config.toml
n_layer = 12
d_model = 128
n_experts = 80
experts_per_token = 2
d_expert = 192
d_shared_expert = 0
activation = "cubed_relu"
moe_layers = [1, 3, 5, 7, 9, 11]
router_score = "softmax"
normalize_top_k = false
routed_scale = 6.32
balance_loss = 0.0133
balance_bias = false
router_z_loss = 0.0001
init_std_router = 0.0326
lr_router = 0.00221
vocab_size = 1024
norm = "rmsnorm"
norm_eps = 1e-06
tie_embeddings = false
optimizer = "soap_variant"
lr = 0.00861
beta1 = 0.95
beta2 = 0.95
batch_tokens = 131072
seq_len = 1024
train_tokens = 541200000
steps = 4130
dataset = "wikipedia_en"
Below are experts of layer 3 (counted from 0) of a mixture-of-experts language model. Rows are named router (the router's row for the expert) and show model dimensions 0-127. Each number is 128 + 24 x the weight over its row's rms, rounded and kept within 0 to 255.
After each expert's rows: a language model's description of what the expert responds to. This comes from a sample of Wikipedia text that the model never trained on.

# expert 43
router [122  91 102 100 161 168 106 157 138  95 154 152  94 106 158 115 137 102 149 111 128 100 102 165  94 151 104 155 112  97 101 162 107 134 152 153  92 152 157  95 105 134 129 161 107 119 163 102 108 146 124 156 159 145 114 131 134 149 143 110 137 160 101 154 154 105 117 148 126 118 156 101 144 103 110 137 151 143 158 158 109  96  96 116  98 112 145 146 132 103 153 170  98  95 108 151 143 124 161 115  95 155 139 105  96 112 116 141 156 107 100 140 110  84  95 114  92 148 131 138 147 161 154 153 100 109 112 107]
Description: Month names, misc pieces. Month names like August and October, pieces like rap in Biography, and capital letters in acronyms such as JAR and JRun.

# expert 44
router [119  89 105  87 165 161 106 149 139  88 140 158  86  90 160 124 141 107 158 112 129  95  99 156 107 147  97 155 111  97 109 164 110 128 147 156  97 159 161  99  91 134 107 157 113 119 151 114 109 146 120 157 150 148 118 123 131 143 140 114 152 153  98 160 161 107 116 147 130 130 166  97 146 100 113 135 147 144 156 157  95 100  91 119 104 111 152 145 118 101 158 159 103  98 113 147 146 120 152 119  98 162 130  86 100 126 120 138 150 119  96 141 116  92  99 118 113 155 141 123 131 139 155 164 103 107 118  83]
Description: Caps, digits, the. Capitals, digits and the after a space or period, often in tables or acronyms: METE-OR, SMIL-E-S, Chic-ag-o, the.

# expert 27
router [136  78 115  90 119 122 105 162 128 121 171 180 112 109 179 107 146  95 136  99 110 123 126 139  87 111 110 137 119 101 108 149 110 130 126 134  87 162 152  97  99 128 132 154 134 115 157  90 111 148 105 113 132 150 151 114 122 148 156 101 113 187  99 142 164 121 118 142 112 155 115  91 126 108 118 128 160 124 120 150 123  95 121 120 131  93 109 143 126  99 150 133 123 118 140 160 125 129 129 134 115 170 114  86 111 142  94 184 135 119 114 153 109  97  86  88  89 145 137 110 144 177 137 146 116 148 102  87]
Description: Pieces after initial S. Word pieces right after an initial S or s, such as chool, ame, ilver, ydney, eries, plus k, uc, ite fragments.

# expert 28
router [120  70 104  94 143 135 103 178 151  92 138 139  92 101 165 122 161 147 137 115 132 115 104 163 102 148 105 168 118 106  98 144 142 107 149 130  97 159 129  95 102 102 123 155 144 139 107 120  85 109 154 159 128 126 111 157 134 147 153 122 104 150 110 117 151 115 114 138 149 159 163 121 153  87 117 105 110 136 129 137 109 107  93 142  95  75 157 159 142 109 126 142 116 128 135 160 130 146 146 133  93 156 113  90  84 111 113 129 120  80 108 117 102  87 131 143  97 108 157 130  89 164 150 142 112 136 155 112]
Description: Name-final vowel endings. Final pieces of foreign names and places, mostly a, ia, ina, é, as in Achaia, China, Poonacha, Isidro.

# expert 40
router [110 137 134 114 144 104 121 151 118 104 161 162  98 127 161 144 115 126 158 128 133 117 116 151  77 117  70 130  76 105 100 158 106 148 111 135  98 134 152 103  75 127 138 157 123 154 134 134  92 136 133 180 125 150 139 146 129 152 144 141 126 139  85 130 177 100 120 126 160 135 149  91 166 117 113 124 148 144 127 164 119 130 110  98 130 117 118 115 146 130 129 130 103 104 118 149 170 131 129 137 104 157 116  53  68 100 116 116 137 136  93 133 135  67 115 139  76 138 147 126 108 136 133 149 127 137 133  98]
Description: Line and section breaks. Sentence-final periods, paragraph breaks and wiki heading markers like == and ===, especially before or after section titles.

# expert 36
router [114 108 122 108 148 129 108 156 151 113 174 125 113  81 136 119 155 103 154 127 110 100 112 139  96 134 138 139 105  76  93 122 120 145 144 117 104 160 156 144  78 142 118 136 119 155 146  94 115 119 150 162 136 145 118 122 143 117 152 111 146 148 125 160 146 151  86 127 115 145 142  85 134 102  94 121 129 114 128 159  88 116  92  99 139 110 160 133 134  97 153 186  97  93 108 162 115 109 169  99 135 170 101  94  95  87 128 146 152 131 115 139 128  73  88 139 105 126 153 152 115 134 134 161 104 127  96 132]
Description: Letter m pieces. The letter m or M as its own piece, mid-word or word-initial, such as Olympic, decommissioned, ambush, Members, maximal.

# expert 9
router [121 108 114  88 163 177 103 151 158 107 151 147 101 103 153 120 132 120 150 114 130  88 103 157 100 159 101 163 105  97 109 157 101 121 145 152  85 158 155 101 102 133 124 152 121 117 156  98 111 139 126 147 152 155 119 134 117 152 136 102 142 167 101 151 154 111 109 154 117 122 157  91 159 103 105 138 146 147 154 157 106 100 101 118 100 110 139 139 120 101 159 155 100  87 122 144 141 137 155 117  94 159 144  95  99 106 125 148 155  95  91 153 121  91  98 114  95 156 135 132 151 159 148 164 107 109 111 109]
Description: Mid-word pieces, common words. Mid-word pieces often after d or D, such as ivers, istrict, S in 3DS, plus common words like of, from, only, and table numbers.

# expert 17
router [131 117 146 125 172 133 109 116 161 134 184 191  91 118 174  96 136 124 138 102 141  95 124 158 132 172  86 151 106 105 109 127  82 140 124 124 106 166 125  94 114 151 116 148 142 157 129 111 130 149 129 126 145 129 123 122 153 130 111 104 131 132 114 136 161 108 130 124 135 119 156 112 115 121  72 104 139 144 179 153  84 116 137  88 110  99 155 130 134 104 123 170 118  74 100 126 132 153 170 120 116 138 129  85  98 154 139 145 140 134 125 147 129 101  68 122  99 122 145 133 140 160 119 135 101 107 136  91]
Description: G/ab word pieces. Word-internal g, ab, eg, ug pieces following de, est or v, as in degree, established, regulated, and short starts like g, all.

# expert 57
router [137 130 115 102 125 129 117 123 134  80 156 179  87 127 158 149 145 105 140 119 126  79  90 186 109 120  74 137 112 120 115 158  93 137 135 146 108 134 132  93  83 115 133 176 124 152 148 118 110 136 112 162 158 151 140 128 116 165 153 124 119 134 113 147 192  94 124 153 114 153 133  78 153  97 102 142 158 118 128 140 108 121  63 138 118 124 161 144 154 141 141 137 100  78 132 119 146 122 136 142  80 157  96  97 114 105  93 117 145 119 105 135 137  90 113 125 106 106 123 132 143 134 132 140 127 117 139 119]
Description: Line breaks. Line-break tokens ending list items, table rows, headings and paragraphs, often fused with a closing pipe, parenthesis or equals signs.

# expert 47
router [136 114 140 110 174 130  81 154 125  72 149 144  41 115 171 142 149 138 142 129 104 125 108 160 114 128  99 127  91  73 105 138  91 111 121 133  79 138 114 132 114 127 133 146 105 137 163 117 100 104 114 170 146 167 128 145 141 126 151  89 134 139 112 155 156 103 124 121 142 129 145 102 169 118 113 120 145 156 168 157  99 104 132 131 118 138 119 142 116  75 137 158  87 133 124 145 157 134 136 129  91 149 120 100 132 108 110 145 121 138 124 114 108 111  83 106  91 115 140 154 135 155 145 169 126 116 123 119]
Description: Clause commas. Commas, and some semicolons, parentheses and table pipes, after a name or noun ending a phrase, as in "Richard Beckinsale, actor".

# expert 34
router [120 113 111 117 151 133 117 148 127  98 155 128 101 118 154 127 119 150 148 150 144 124  99 153  88 122  62 147 114 127  97 125 115 151 149 160 105 198 158  85  96 104 142 173 119 114 143  90 104 121 107 168 118 180 150 104 122 162 140 105 140 124 117 163 133  95 132 130 105 141 148 116 150 119 107 141 148 113 176 174 113 133 117 104 141 106 148 125 118 103 149 154 128  74 105 132 133 124 159 133 115 160 147  83 114 147 119 114 112  89  75 142  97 108 120 105 111 129 131 135 145 144 140 166  90 137 119 125]
Description: th and b pieces. The th piece and nearby consonant pieces like b, d, nd, inside words such as Arthur, 19th, curveballs, back.

# expert 32
router [105  99 147 101 169 127 102 141 143  99 160 193  92  94 166 120 152 127 138 131 128 102  96 150  98 134  96 157  82 108 106 163  77 102 118 107 105 148 128 105 114 120 123 176 120 123 143  89 103 155 131 165 131 148 110 122 141 110 119  93 115 160 116 195 146 124 113 124 137 136 125  66 141 109 131 141 147 154 119 151 114 120  96 124 107 139 134 142 122 104 135 179 101  79 139 123 135 131 136 124 109 162 145 109 100 116 126 126 130  83 102 139 100  96 107 119  96 139 149 152 121 141 141 152 111 140 127 118]
Description: Space before numbers. Bare space tokens before day numbers and years in dates like February 24, 2017, plus other spaces before figures and some words.

# expert 59
router [139  98 140  80 191 101 105 160 164 107 160 146 124 114 180 132 144 103 168 115 137  76 137 155  89 151 138 126  90  94 106 147 143 150  99 113  86 158 114 134  91 106 118 142 130 137 145 100 110 147 116 155 153 163 135 126 124 163 144 123 142 169  96 152 162 113 110 160 119 132 152  73 148 105 131 127 131  93 122 144 126 111  96  98 109 118 156 126  94 106 123 123 129 114 137 115 140 105 121 128 106 166 154 101 115 125 106 155 149 156 117 113  92  98 114 124 104 115 107 106 109 179 137 130 103 136 108 114]
Description: Ce/em word pieces. Mid-word pieces after ex, re or ad, especially ce in except and received, plus em, rom and words like more, between, States.

# expert 41
router [130  99  97  95 166 179 108 153 148  93 160 156  93  97 162 115 140 103 149 100 125 101 100 153  83 147 108 159 110  98 105 161 104 126 149 151 101 161 152  96 103 128 116 152 114 117 158 104 111 140 123 156 160 152 114 130 139 150 140 122 138 164 104 160 157 109 116 154 117 109 160 102 135  99 111 129 157 138 154 161 103 102 103 119  93 114 147 153 126 109 156 157  98 112 103 150 150 128 154 122  99 158 141  95 107 111 113 146 151 109 103 150 109  96  91 117 103 146 132 132 139 156 154 165 103 109 110 100]
Description: Short word starts. Short word-initial pieces such as pre, sp, h, c, man, the, starting words in running text, plus some Thai syllables.

# expert 22
router [141  99 128  71 169 114 116 179 163  80 160 128  89 116 170 130 114 104 164 149 112  96 109 155 117 118  90 170  70 108 107 136 120 141 102 116 120 122 146  89 118 148 107 142 165 144 152 110 144 111 117 169 153 162 123 121 111 151 114 100 126 147 112 166 152 144 133 155 128 121 154 134 153 146 123 132 172 127 121 155 103 124 107 149 109 108 146 116 110  94 151 154 113 113 119 127 135 132 156 121 111 131 137  87  94 139 139 126 166 138 120 140 107 105  76 103  87 160 157 107 144 154 131 154 135 113 153 103]
Description: ar and ter fragments. Word pieces ar, ter, tern and similar inside words, often after in or min, as in minaret, bearing, interdisciplinary.

# expert 16
router [128  93  95 111 160 175 103 151 143 100 156 151 107 106 162 115 138  98 156 114 133  94  99 161  97 150  94 155 118 101 102 163 110 126 141 160  99 151 156 102  89 134 129 163 109 126 151 101 103 150 121 155 162 155 106 130 144 153 128 110 143 160 113 149 155 109 101 149 110 109 151 102 149 101 103 125 153 138 156 152 108 105  93 124  99 119 135 139 116 105 146 166  98  95 118 162 148 124 158 111  90 146 139  95 100 113 122 134 149 114  89 147 116 101 101 106  95 139 132 127 129 158 163 169 103 115 106  94]
Description: Word-starts, table symbols. Word-initial pieces like pro, re, un, bec, co, plus odd symbols, digits and pipes inside wiki tables and foreign scripts.

# expert 50
router [131  92 103  92 167 165 104 156 143  97 161 155 105  96 174 115 131 102 156  99 127 103  95 165 102 143 102 157 114 104 103 160 115 122 154 147 103 158 155  91 116 125 127 159 111 130 153 100 111 151 130 153 158 158 119 125 129 148 132 112 143 165  90 151 151 110 106 145 121 121 160  88 154 103 116 131 150 138 161 162  88 109 101 127  99 112 154 152 138 104 153 168 100  98 116 150 145 119 156 121  98 162 133 114 101  98 123 145 153 113 107 132 116  95  98 109  96 150 126 135 142 145 156 160 104 103 118 102]
Description: Table cell starts. First letters or words of entries in table cells and lists, such as T-KO, F-rench, S, and; also Cyrillic name letters.

# expert 2
router [110  93 119  98 136 146  90 121 134  94 171 150 116  85 150 146 139 108 145 134 154 131 105 153 111 125 107 100 101 104  95 141 132 114 136  93  85 158 144 119 117 122 102 185 117 115 141 108  79 108 163 155 126 135 147 166 134 141 136 122 116 137  66 141 164 129 118 138 139 117 155 118 173 146  84 150 145 108 140 181  76 117 128 139 109 129 119 165 129  98 141 140 138 133 129 145 140 124 133 146  94 143 160  99 112 102 136 139 135  92  86 153 119 108 108 131 102 119 121 135 143 144 107 169  66  96 143 129]
Description: Word-final e pieces. Short word-ending pieces ending in e, such as e, ine, ale, ase, after a stem: employ-e-es, Chines-e, Bronz-e, Drain-age.

# expert 3
router [127  99 146  70 168 120 122 155 149 122 174 157  96 100 160 128 157 110 132 123 103 128 100 152  87 150  86 155 114 137 107 159 103 116 158 135 100 139 126 132 136 149 114 162 122 124 163 143 120 146 123 161 135 170 146 116 118 128 152 149 136 171  80 138 131 140 108 132 110 152 134 115 160 119 147 141 154 156 169 158  71 132 121 114 125 114 139 147 112 122 132 162 111  98 132 130 133 111 126 123 112 161 158  73 111 130 169 171 131  95  80 138 136 100  80 118 128 124 119 134 143 153 149 162  81 134 131 105]
Description: Plural and noun suffixes. Word-final suffix pieces, mostly plural s, plus es, ers, ions, ations, ents, as in inches, Indians, Theses.

# expert 8
router [125 109 105 123 150 147 101 105 130  99 160 172  86  66 146 140 167 123 156 102 122 107 117 147  95 107 102 162  65  80 106 122 135 138 121 137 103 195 108 107 128 142 146 162 114 119 117 107 124 147 154 130 105 149 140 125  85 160 161 110 132 138  98 134 170 109 114 115 113 135 120 131 146 143 113 139 141 102 135 182 113 117 102  86 114 104 129 150 140 127 129 172  97  99 113 121 131 119 130 113  93 177 146 107 135 100 112 102 127 119 107 132 127  90 112 126 106 144 121 122 149 155 152 158 102 142 113  91]
Description: St consonant clusters. Consonant-cluster pieces, mostly st and St, inside or starting words, such as sy-st-em, again-st, St-reptopelia; also H, D, nd.

# expert 60
router [118 115 149 102 148 117 128 186 155 106 155 162  71  84 143 112 129 106 159 133 144  99  93 136 125 163  76 146 140  77 104 144 116 112 131 140 110 129 150 114 122 150 132 189 127 120 163 135  89 123 128 148 149 147  87 131 151 141 137 139  96 130  84 147 133 119  99 159 112 149 129 109 149 134 130  94 114 157 149 185  97 120 102 131 134  76 106 127 151 134 130 181 114 110 104 132 121 115 140 139 125 130 150  97 104  80 131 137 122 132 119 101 130 103 119 114 101 135 129 125 144 183 148 131 118 110 131  84]
Description: Inflectional suffixes. Suffixes closing a word, namely plural es, past ed, ing, ies, ations, as in blades, traveled, accomplished, votes.

# expert 6
router [ 89 115 138 122 128 116 114 117 150  92 133 147 110 106 157 128 109  90 184 112 129 108 100 151  94 123 102 124  85  96 103 138 126 114 128 134  96 189 147  98  79 120 112 198 127 118 139 101 125  98 104 163 176 146 103 175 122 104 103 127 131 147 108 154 117  90 165 139 133 139 158 121 120 132 122 101 152 136 145 143 111 126 126 134 129 110 142 113 157  77 134 149 120 102 116 134 170  97 144 104 120 138  98 100  98 123 111 146 133 105 107 107  79 108 106 117  92 129 130 140 106 172 139 130 124 102 145  99]
Description: Word-final consonant clusters. Word-final or mid-word pieces ending in k, ng or nd inside names and words, such as Natick, nickname, Land Rover, Frank.

# expert 5
router [144 121 129  95 136 105 106 146 143 120 166 147  95 117 165 148 102 102 130 113 117 142  75 162 113 126 119 152  87  97 114 130 127 105 107 158  85 147 136 133  77 180  81 141 147 120 139 145 117 119 116 146 140 151 143 148 153 137 138 152 127 173 112 183 146 121 128 105 140  77 159 115 132 115  96 125 151 123 156 160 123 138  80 141 114 128 141 145 132 130  96 172  93  84 129 138 158 132 139 161  96 151 158  81 123 115 142 116 144 117  76 138 147 103 105 125  94 116 135 149 134 145 137 137 103  93 105 105]
Description: List item separators. Colons and hyphens opening list entries after a line break, such as "- Captain: …" and "- Name", plus word-piece er in names like Roger.

# expert 33
router [126 114 130 116 140 123  96 149 115  80 169 155 122 109 166 122 107  92 152  94 119 119 119 170 109 186 111 153  79 105 110 130  99 133 128 117  93 144 169 128  95 108 108 161 142 136 133 109 114 142 120 135 149 167 127 137 147 143 172 134 151 161 111 163 154 141 132 143 152 126 125  85 124 134 114 139 141 133 175 149 124 129  96 130 100 133 120 146 137  78 166 161  91 100 105 137 159 169 128 145 107 171 138 102  80 110 112 125 130 121 124 142 136  83  89  98  91 136 111 120 144 123 143 163 114 112 109  98]
Description: Digits and per/tern pieces. Single digits in numbers and dates, plus mid-word pieces like per, tern, resent, ident, as in Angiosperms, Nominee.

# expert 15
router [115 119 106 104 148 144 121 120 150 127 190 136 113 105 169 143 155 136 157 103 137 143 135 160 114 120 117 129 104 135 112 134  81 107 151 154 111 153 146 119 124 121 111 171 123 131 165 105 136 144  88 163 176 163 118 155 145 141 137 132 126 164  97 160 146  99 111 128 107 117 167 131 138  97 113 124 160 136 120 160 110 121  88  92  96 102 148 111 167  85 130 119  81  81 120 140 158 127 119 104 113 144 122  81 118 123 146 171 160 122 142 129 103  92  78  96 106 159 120 125 113 170 114 162 125 138 122 122]
Description: Pieces after N, R. Word pieces right after an initial N, n or R, especially om in Nominated, Roman, plus p in Shakespeare and Thai text bytes.

# expert 19
router [135 114 117 107 168 136 105 138 130  79 137 157  84 104 162 115 129 135 122 100 134 113 101 143 103 134 105 159 129 112 115 136  93 104 154 122  77 142 128 103  88 131 157 147  93 141 147 109  83 159 121 156 167 133 133 106 161 121 142  95 144 140 102 160 186 107 120 120 140  95 157  86 123 118 130 114 144 121 144 153  96 145  96  91 115 131 117 137 144 108 124 169  85 106 135 163 138 150 157 100 101 140 108  89  86  96 145 112 133 110 128 130 125  85 107 112  90 160 131 127 157 150 137 161  86 136 120 111]
Description: Opening parenthesis. Opening parentheses and quotes, mostly right after a person's name or title in biography openings, e.g. "politician (born 1961", "(SPD)".

# expert 14
router [129 103 106 103 147 117 136 136 111 102 168 129 100  83 154 133 125 127 147 137 146 103  94 159 101 168 117 127 117  66 103 173 118 132 139 124  77 185 117 118 103 126 106 168 116 138 133  96 114 127 146 144 118 159  82 162 103 116 136 147 141 175 111 143 134 122 123 125  98 124 173 127 130 110 116 114 131 124 133 147  88 144  90 106 131 143  98 157 107 101 118 147  81 106 128 132 109  75  90 111  85 145 131  81 125 130 131 120 113 135 104 139  93  81 116 112 112 170 115 115  96 141 145 153 140 120 137 129]
Description: Pieces after th. Word-internal pieces like w, os, us, ew, ough, often right after th or h, such as forth-w-ith, th-us, Opp-os-ition, o-wn.

# expert 46
router [138 119 139  64 131 134 118 170 127 126 150 138 112  79 155 133 125  94 159 121 128 121  90 148 121 164 111 153 125  70  69 132 129 108 124 135 110 164 115 122 112 111 142 170 130 106 160 138  80 150 108 151 126 125 149 128 142 151 106  95 131 140 117 159 135 117 129 145 129 124 112 139 166 103  93 114 162 147 163 160 120 121 115 118 103  99 119 149 132 104 149 139  94 114 126 155 153 131 124 128 109 139 143 112  90  89 152 180 153 127  97 110 114 100 112  94 110 147 142 139 167 161 153 141 107  89 144  67]
Description: Verb and adverb suffixes. Endings ed, ing, ly, ated on verbs and adverbs, as in located, severed, studying, subsequently, often after be.

# expert 20
router [120  98 117 115 135 116 128 164  96 101 175 151  86 109 155 112 113 103 105 105 137 114 124 162 108 149 118 160 114 115 119 175  96 137 111 121  94 144 167  81 124 132 118 155 113 109 167  73  74 139 155 152 119 127  90 143 115 133 150  95 128 141 110 152 143  85 126 146 146 140 136 147 129 117  85 161 146 140 107 185  92 114 118 161 131 110 126 124 148 117 133 127 121  98 164 125 125 128 156 101  96 167 104  85 106 153 106 119 144 123 127 147 111 102 109 107  82 112 154 113 139 151 141 165 113 110 101 120]
Description: Mid-word vowel pieces. Mid-word pieces like ic, u, i, fer, oc, mostly in names and common words, such as ju-ic-es, of-fer-ing, Gaug-u-in.

# expert 49
router [133 105 105  76 115 147  89 152 142 119 137 141 101 102 142 142 141 123 137 135  90 138 110 163  81 125  88 161  97 100  89 142  95 148 136 142  88 150 141  97 103 115 120 151 125 114 129  98 106 125 140 139 161 112 102 143 151 149 148 132 123 151 107 169 141 116 155 127 164 141 150 103 138  92 101 150 121 132 157 138  96 125 112  74  86 101 109 137 150  88 149 127 104  96 117 128 124  82 136 101  92 159  96  98 115  96  90 170 141 114 100 160  98 100 106 122 100 158 141 150 142 131 152 144 118 122 119 116]
Description: Letters k and p. The letters k and p within words and names, e.g. shekels, Shkodër, Pekka, Donkey, Encyclopedia, plus capital K and P starts.

# expert 42
router [112 103 143 114 140 125  76 114 154 109 150 135  91  89 138 118 143 125 147  93 150  92 127 151  79 144  88 144 118  63 106 115  94 120 142  93 111 181 146  81  77 137 123 164 143 136 134 112 112 152 134 135 127 153 114 128 128 119 128 106 154 131 104 132 135  86 103 116 150 101 129 149 157  94 131 159 142 170 130 168  82  80 129 114 106 107 129 116 161  87 103 175  93 107 112 120 164 116 140 116 108 169 123 103 120 116 115 133 136 130 130 157 109  96  98 133 103 108 136 131 124 122 121 136 128 118  99 121]
Description: Name-internal letters and accents. Single letters like g, f, i, n inside European and foreign names, plus UTF-8 lead bytes for accented letters, such as Wolfgang, Adolf, Los Angeles.

# expert 18
router [134  90 109  98 161 160 103 157 147 102 147 161  91 102 169 125 138  93 164 106 126 103 107 154 101 142  91 161 112 118 106 160 106 128 144 153 108 161 155  94  95 134 128 154 120 118 153 104 101 144 118 154 152 154 106 133 136 154 126 109 134 156  97 152 152 112 113 147 112 113 156 104 152 102 114 136 140 143 163 158  88 101  86 121 100 118 148 147 128  96 145 159 103  98 118 153 150 123 162 115 100 159 130 104 102 110 132 146 157 103 100 144 113  86 100 102  88 143 135 135 134 156 157 169 105 109 109 102]
Description: Pronouns and word starts. Word-initial pieces and short function words in prose (to, he, she, ret, comp, un), plus letter codes in aircraft registrations like LN-KKZ.

# expert 56
router [126 108 130  90 153 150 115 165 145 121 157 159 106  99 153 118 128  98 177 134 125 112  84 159 106 143  97 131 104  88  91 166  97 114 135 151 106 162 124 114 107 133 129 143 139  93 152 107  95 154 129 145 161 158 115 140 126 135 133 110 173 148 114 146 157 132 107 160  97 105 156 100 154 112 105 119 154 128 149 153 106 116 119 109 100 108 137 147 144 111 140 167  93  86 135 153 169 120 145 135 107 139 129  94 108 102 124 155 150 115  92 130 114  78 111  90  97 148 146 151 163 151 164 146  95 130 132  89]
Description: Past tense endings. Past-tense endings and auxiliaries in biography narrative, such as start-ed, rele-ased, defe-ated, was, had, been; also year digits.

# expert 31
router [169  92 129 113 131 126 104 143 113 110 153 112 111  94 162 148  99 106 153 154 153 133 121 146 125 175 102 143 100  69  94 144 106 126 162 147 104 159 162 107  99 130 134 160 140 109 130 110 119 118 136 173 125 133 151 125 127 123 162 129 103 178 102 183 154 152 106 123 152 128 137 101 129 144  80 125 133 107  99 135 101 119  57 125 104 137 131 108 105  82 130 150 132  93 125 109 133 143 121 146 106 157 113  99 120 134 111 122 128 132 108 134 123 115 120  88 100  95 117 122 128 137 124 210 113 113 112 108]
Description: Word-final o/or/a. Word-ending vowel pieces o, or, a, ive, ative, as in San Francisco, Major, Motor, senior, Adelaide.

# expert 1
router [109 102 101 101 165 167 107 158 137  93 150 153  83 102 164 130 136 109 148 102 119  95 108 162 106 141 109 157 111 106 103 167 104 115 147 150 105 162 159 101 100 135 128 161 101 119 159 103  95 151 128 157 159 145 112 140 123 147 130 105 134 162  94 142 165 113 112 153 115 112 155  98 144  95 108 137 150 140 154 163 100 104  93 109  97 113 157 149 118 105 140 163  99  95 107 151 144 137 154 111  94 152 139  97  97 116 125 140 154 103  98 147 113  97  99 111  97 141 132 140 145 153 144 149  97 116 105  99]
Description: Year digits, non-Latin bytes. Second-half digits of years and numbers, such as 19 in 1977–19 and 9 in 1892, plus UTF-8 byte pieces of Cyrillic, Devanagari and Georgian text.

# expert 45
router [ 99 123 134 108 139 140  96 104 153 108 153 172 112 125 147 135 127 112 118 121 121 124 118 135  79 154  86 123 129  81  89 141 113 121 118 105 118 187 113 124 127  98 122 145 124 142 124  94 104 142 143 177 149 159 113 141 150 102 106 115 165 160  76 135 145 116  89 118 124 125 126  98 159 124 142 145 114 146 142 169 110 121  96 156 113 111 149 138 125 121 143 173 155  84  76 119 146 128 157 137  80 152 125  97 121 101  92 157 163 115 128 164 148 102  90  99  94 110 132 135 139 148 124 138  89 139 107  89]
Description: f, n, ra pieces. Mid-word single letters and short pieces, mainly f, n, if, ra, as in Professional, Haifa, fifth, aircraft, arraigned.

# expert 11
router [144  79 134 101 143 104 101 134 123 126 182 151 109 119 162 109 136  86 125 133 111  79 123 146 109 140  70 164 128  74  81 145  98 107 118 109  97 152 144 147 118 120 120 154 110 127 115 105 112 136 134 119  97 126  91  85 126 129 131 160 137 172 105 160 170 111 134 164 134 137 161 106 148 105 125 134 177 115 118 174  96 123 113 115  83 121 143 102 111 100 143 137 105 101 121 133 136 120 132 127  83 166 125  85 133 112 116 117 137 136 136 135 140 124 124  93  80 105 148  99 142 130 114 136  92 137 132  93]
Description: Mid-word en/u pieces. Word-internal pieces like en, u, ul after P, J or man, as in Peninsula, entrepreneur, manufacturers, Benedetto, Jan.

# expert 0
router [121 113 136 123 139 132 100 147 144 104 154 133  85 128 170 149 142 109 118  97 127 100 113 157  97 135 109 120  99 127  89 112 139 155 129 151  91 147 135  99 110 151 108 142  90 130 140  85 116 156 138 149 160 151 146 115  87 119  96 137  92 175 127 151 128  92 122 159  97 137 104  80 122 142 152 141 145 110 123 159  80 118  89 128 105 129 124 138 122  94 114 157  89  93 105 134 160 140 120 118  77 162 127 109 102 150 113 177 147 116 105 152 111 106 131 111  92 102  85 162 128 138 130 160  91 105 135  99]
Description: Mid-word fragments after f. Word-internal pieces completing a stem, especially ist after f or mun (fistula, Communist), plus amily, chool, irst, and dash list bullets.

# expert 61
router [121  93  91  95 162 173 100 150 139 105 141 156 103  98 159 121 136 111 152 104 124  98  95 156  99 145 105 159 109 103 100 165 107 122 141 147  92 161 154 105 104 137 121 148 120 109 167  90 104 139 120 158 152 154 124 129 132 144 129 114 143 164 102 155 167 117 110 149 115 121 161  99 152 104 112 140 151 133 158 151  94 104  97 127 100 106 144 148 131 102 160 165  98  96 107 150 155 120 148 114  98 160 137  95  93 113 121 137 154 116  97 153 110  93  95 106 101 147 136 133 136 152 150 160 105 106 113  93]
Description: Word-initial clusters. Opening letters or clusters of a word after a space, such as cl in closely, gr, Pr, Bl, F in acronyms, plus in and the.

# expert 35
router [112  92 107 118 138 113 116 131 151 102 142 153 103  98 159 126 119 111 118 102 106 113  94 155 136 130 129 129 121  84 114 156 158 149 131 160 108 128 136 116 115  96 111 209 149 117 172  97 101 112 123 113 122 154  93 136 100 163 128 116 150 157  89 175 162 140 138 120 123 105 136 110 159 118 125 133 127 117 176 172 114 136 120 122 126 123  96 144 127 121 129 168  93  95 122 120 154 106 132 148 143 174 137  70  95 147 106 144 147 154 112 131 118  83 129  91  91 133 160 164 159 145 152 149 126 108 110 116]
Description: Ent word pieces. Mid-word ent and similar pieces after w or r, as in twenty, twentieth, went, Independent, later, Western.

# expert 62
router [142  70 120  99 152 125 122 145 166 105 154 148 109 114 164 137 152  91 158 126 120 125 120 146 118 154  99 153 125 115  98 161 106  95 107  92  92 141 157  96 132 124 123 193  98 151 144 105 122 116 124 156 150 125 125 160 132 114 161  93 105 139  97 138 161 141 115 142 134 122 152 107 132 100 127 147 117 119 134 162 110 118  65 124  83 113 134 128 131 106 151 127  86 104 108 149 137 114 181 144 144 140 139  71 109 110  93 149 121 154  94 151 135 105 120 135  85 108 153 144 132 173 131 151 117 104 134  98]
Description: Vowels after b. Vowel pieces like le, a, ie, u right after an initial b or B, such as b-le-eding, wobb-le, B-u-fonidae, B-ir-gitta.

# expert 24
router [117 118 133  97 145 120 130 154 159  79 134 197 101  63 142 157 129 107 152 134 128 142 109 166  98 145 102 126  91  94 120 130  96 156 128 162  80 178 137 113  91 137 148 155 147 104 145 128 111 129 134 152 156 134 149 183 115 130 144 101 133 156 105 131 167 138 145 134 139 130 136  79 139 100 108 119 109 113 142 185  95 134 109 109 106 137 166 127 128 123 134 139 113 128 112 115 120 103 155 147 106 153 119  93  73 131 160 127 148  85 135 153 118 113  93 109 100 139 149 140 137 134 141 142 125 143 115 117]
Description: ord and table pipes. The piece ord in Coordinates, coord. and Stord, plus table cell pipes and mid-word endings like ork, eam, form, ity.

# expert 4
router [117 141 112 103 132 103 121 132 131 111 180 159  81  90 180 116 126 136 143 147 145 145 100 163  98 139 122 147  93  61 115 139  99 109 111 103 104 162 162 127 102 117 138 134 121 135 143 103  94 130 130 142 133 148 154 115 104 132 125 132 118 160  99 189 178  86 137 105 121 132 157 127 132 117 143 119 150 148 121 167 124 126 110 128 143 137 126 145 121 130 133 147 123 108 119 157 154 100 158 122  89 151 146 101  75 103 106 150 142 100 108 121 136 108  92 117 108  97 130 153 155 180 163 173 111 126 151 102]
Description: Linking prepositions, relatives. Words that link a noun or verb to what follows: of after nouns (mother of, family of), plus to, that, which, for, by.

# expert 51
router [118 100 108  92 168 171 111 151 144 100 156 152  92 108 153 115 137 113 149 102 116 100 100 158 107 144 101 162 120 102 102 166 103 120 154 155  94 149 158  87  96 124 120 158 101 123 166 103  97 143 117 151 162 144 119 133 138 149 136 112 130 166 106 156 156 115 118 150 114 118 151  92 144 101 114 143 155 137 165 154 104  96 103 117  95 109 140 141 131 112 157 158 105 104 104 153 142 124 156 123  92 160 136 100  98 108 117 140 156 103 102 149 108  93  94 112 111 146 113 127 140 160 153 168  99 116 107  92]
Description: Initial capitals, month names. Initial letters of names like S in Salman, Sarfaraz, month names like March, November, and bytes in Thai or Devanagari script.

# expert 29
router [139  97 101  93 153 116 127 130 135 100 157 190 104 105 202 126 130 139 178 135 145 101  94 189  73 141 113 121 114 132  92 122  91 113 133 105 104 128 113 117  79 138 133 161 123 126 115 118 125 144 146 173 125 141 111 130 139 125 118 117 106 190 109 160 159  96 106 124 133 140 127  91 127 106 129 114 133 139 131 152 110 116 120 104 107 104 111 132 123 120 130 137 107  59 109 123 130 104 143 145 115 143 126 108  88 114 146 137 150  98  96 127 118 108  75 118  97 145 120 132 149 142 119 144  93 139  95 129]
Description: Space before numbers. Bare space tokens after table pipes, semicolons or colons that precede numbers in tables, scores, coordinates and dates.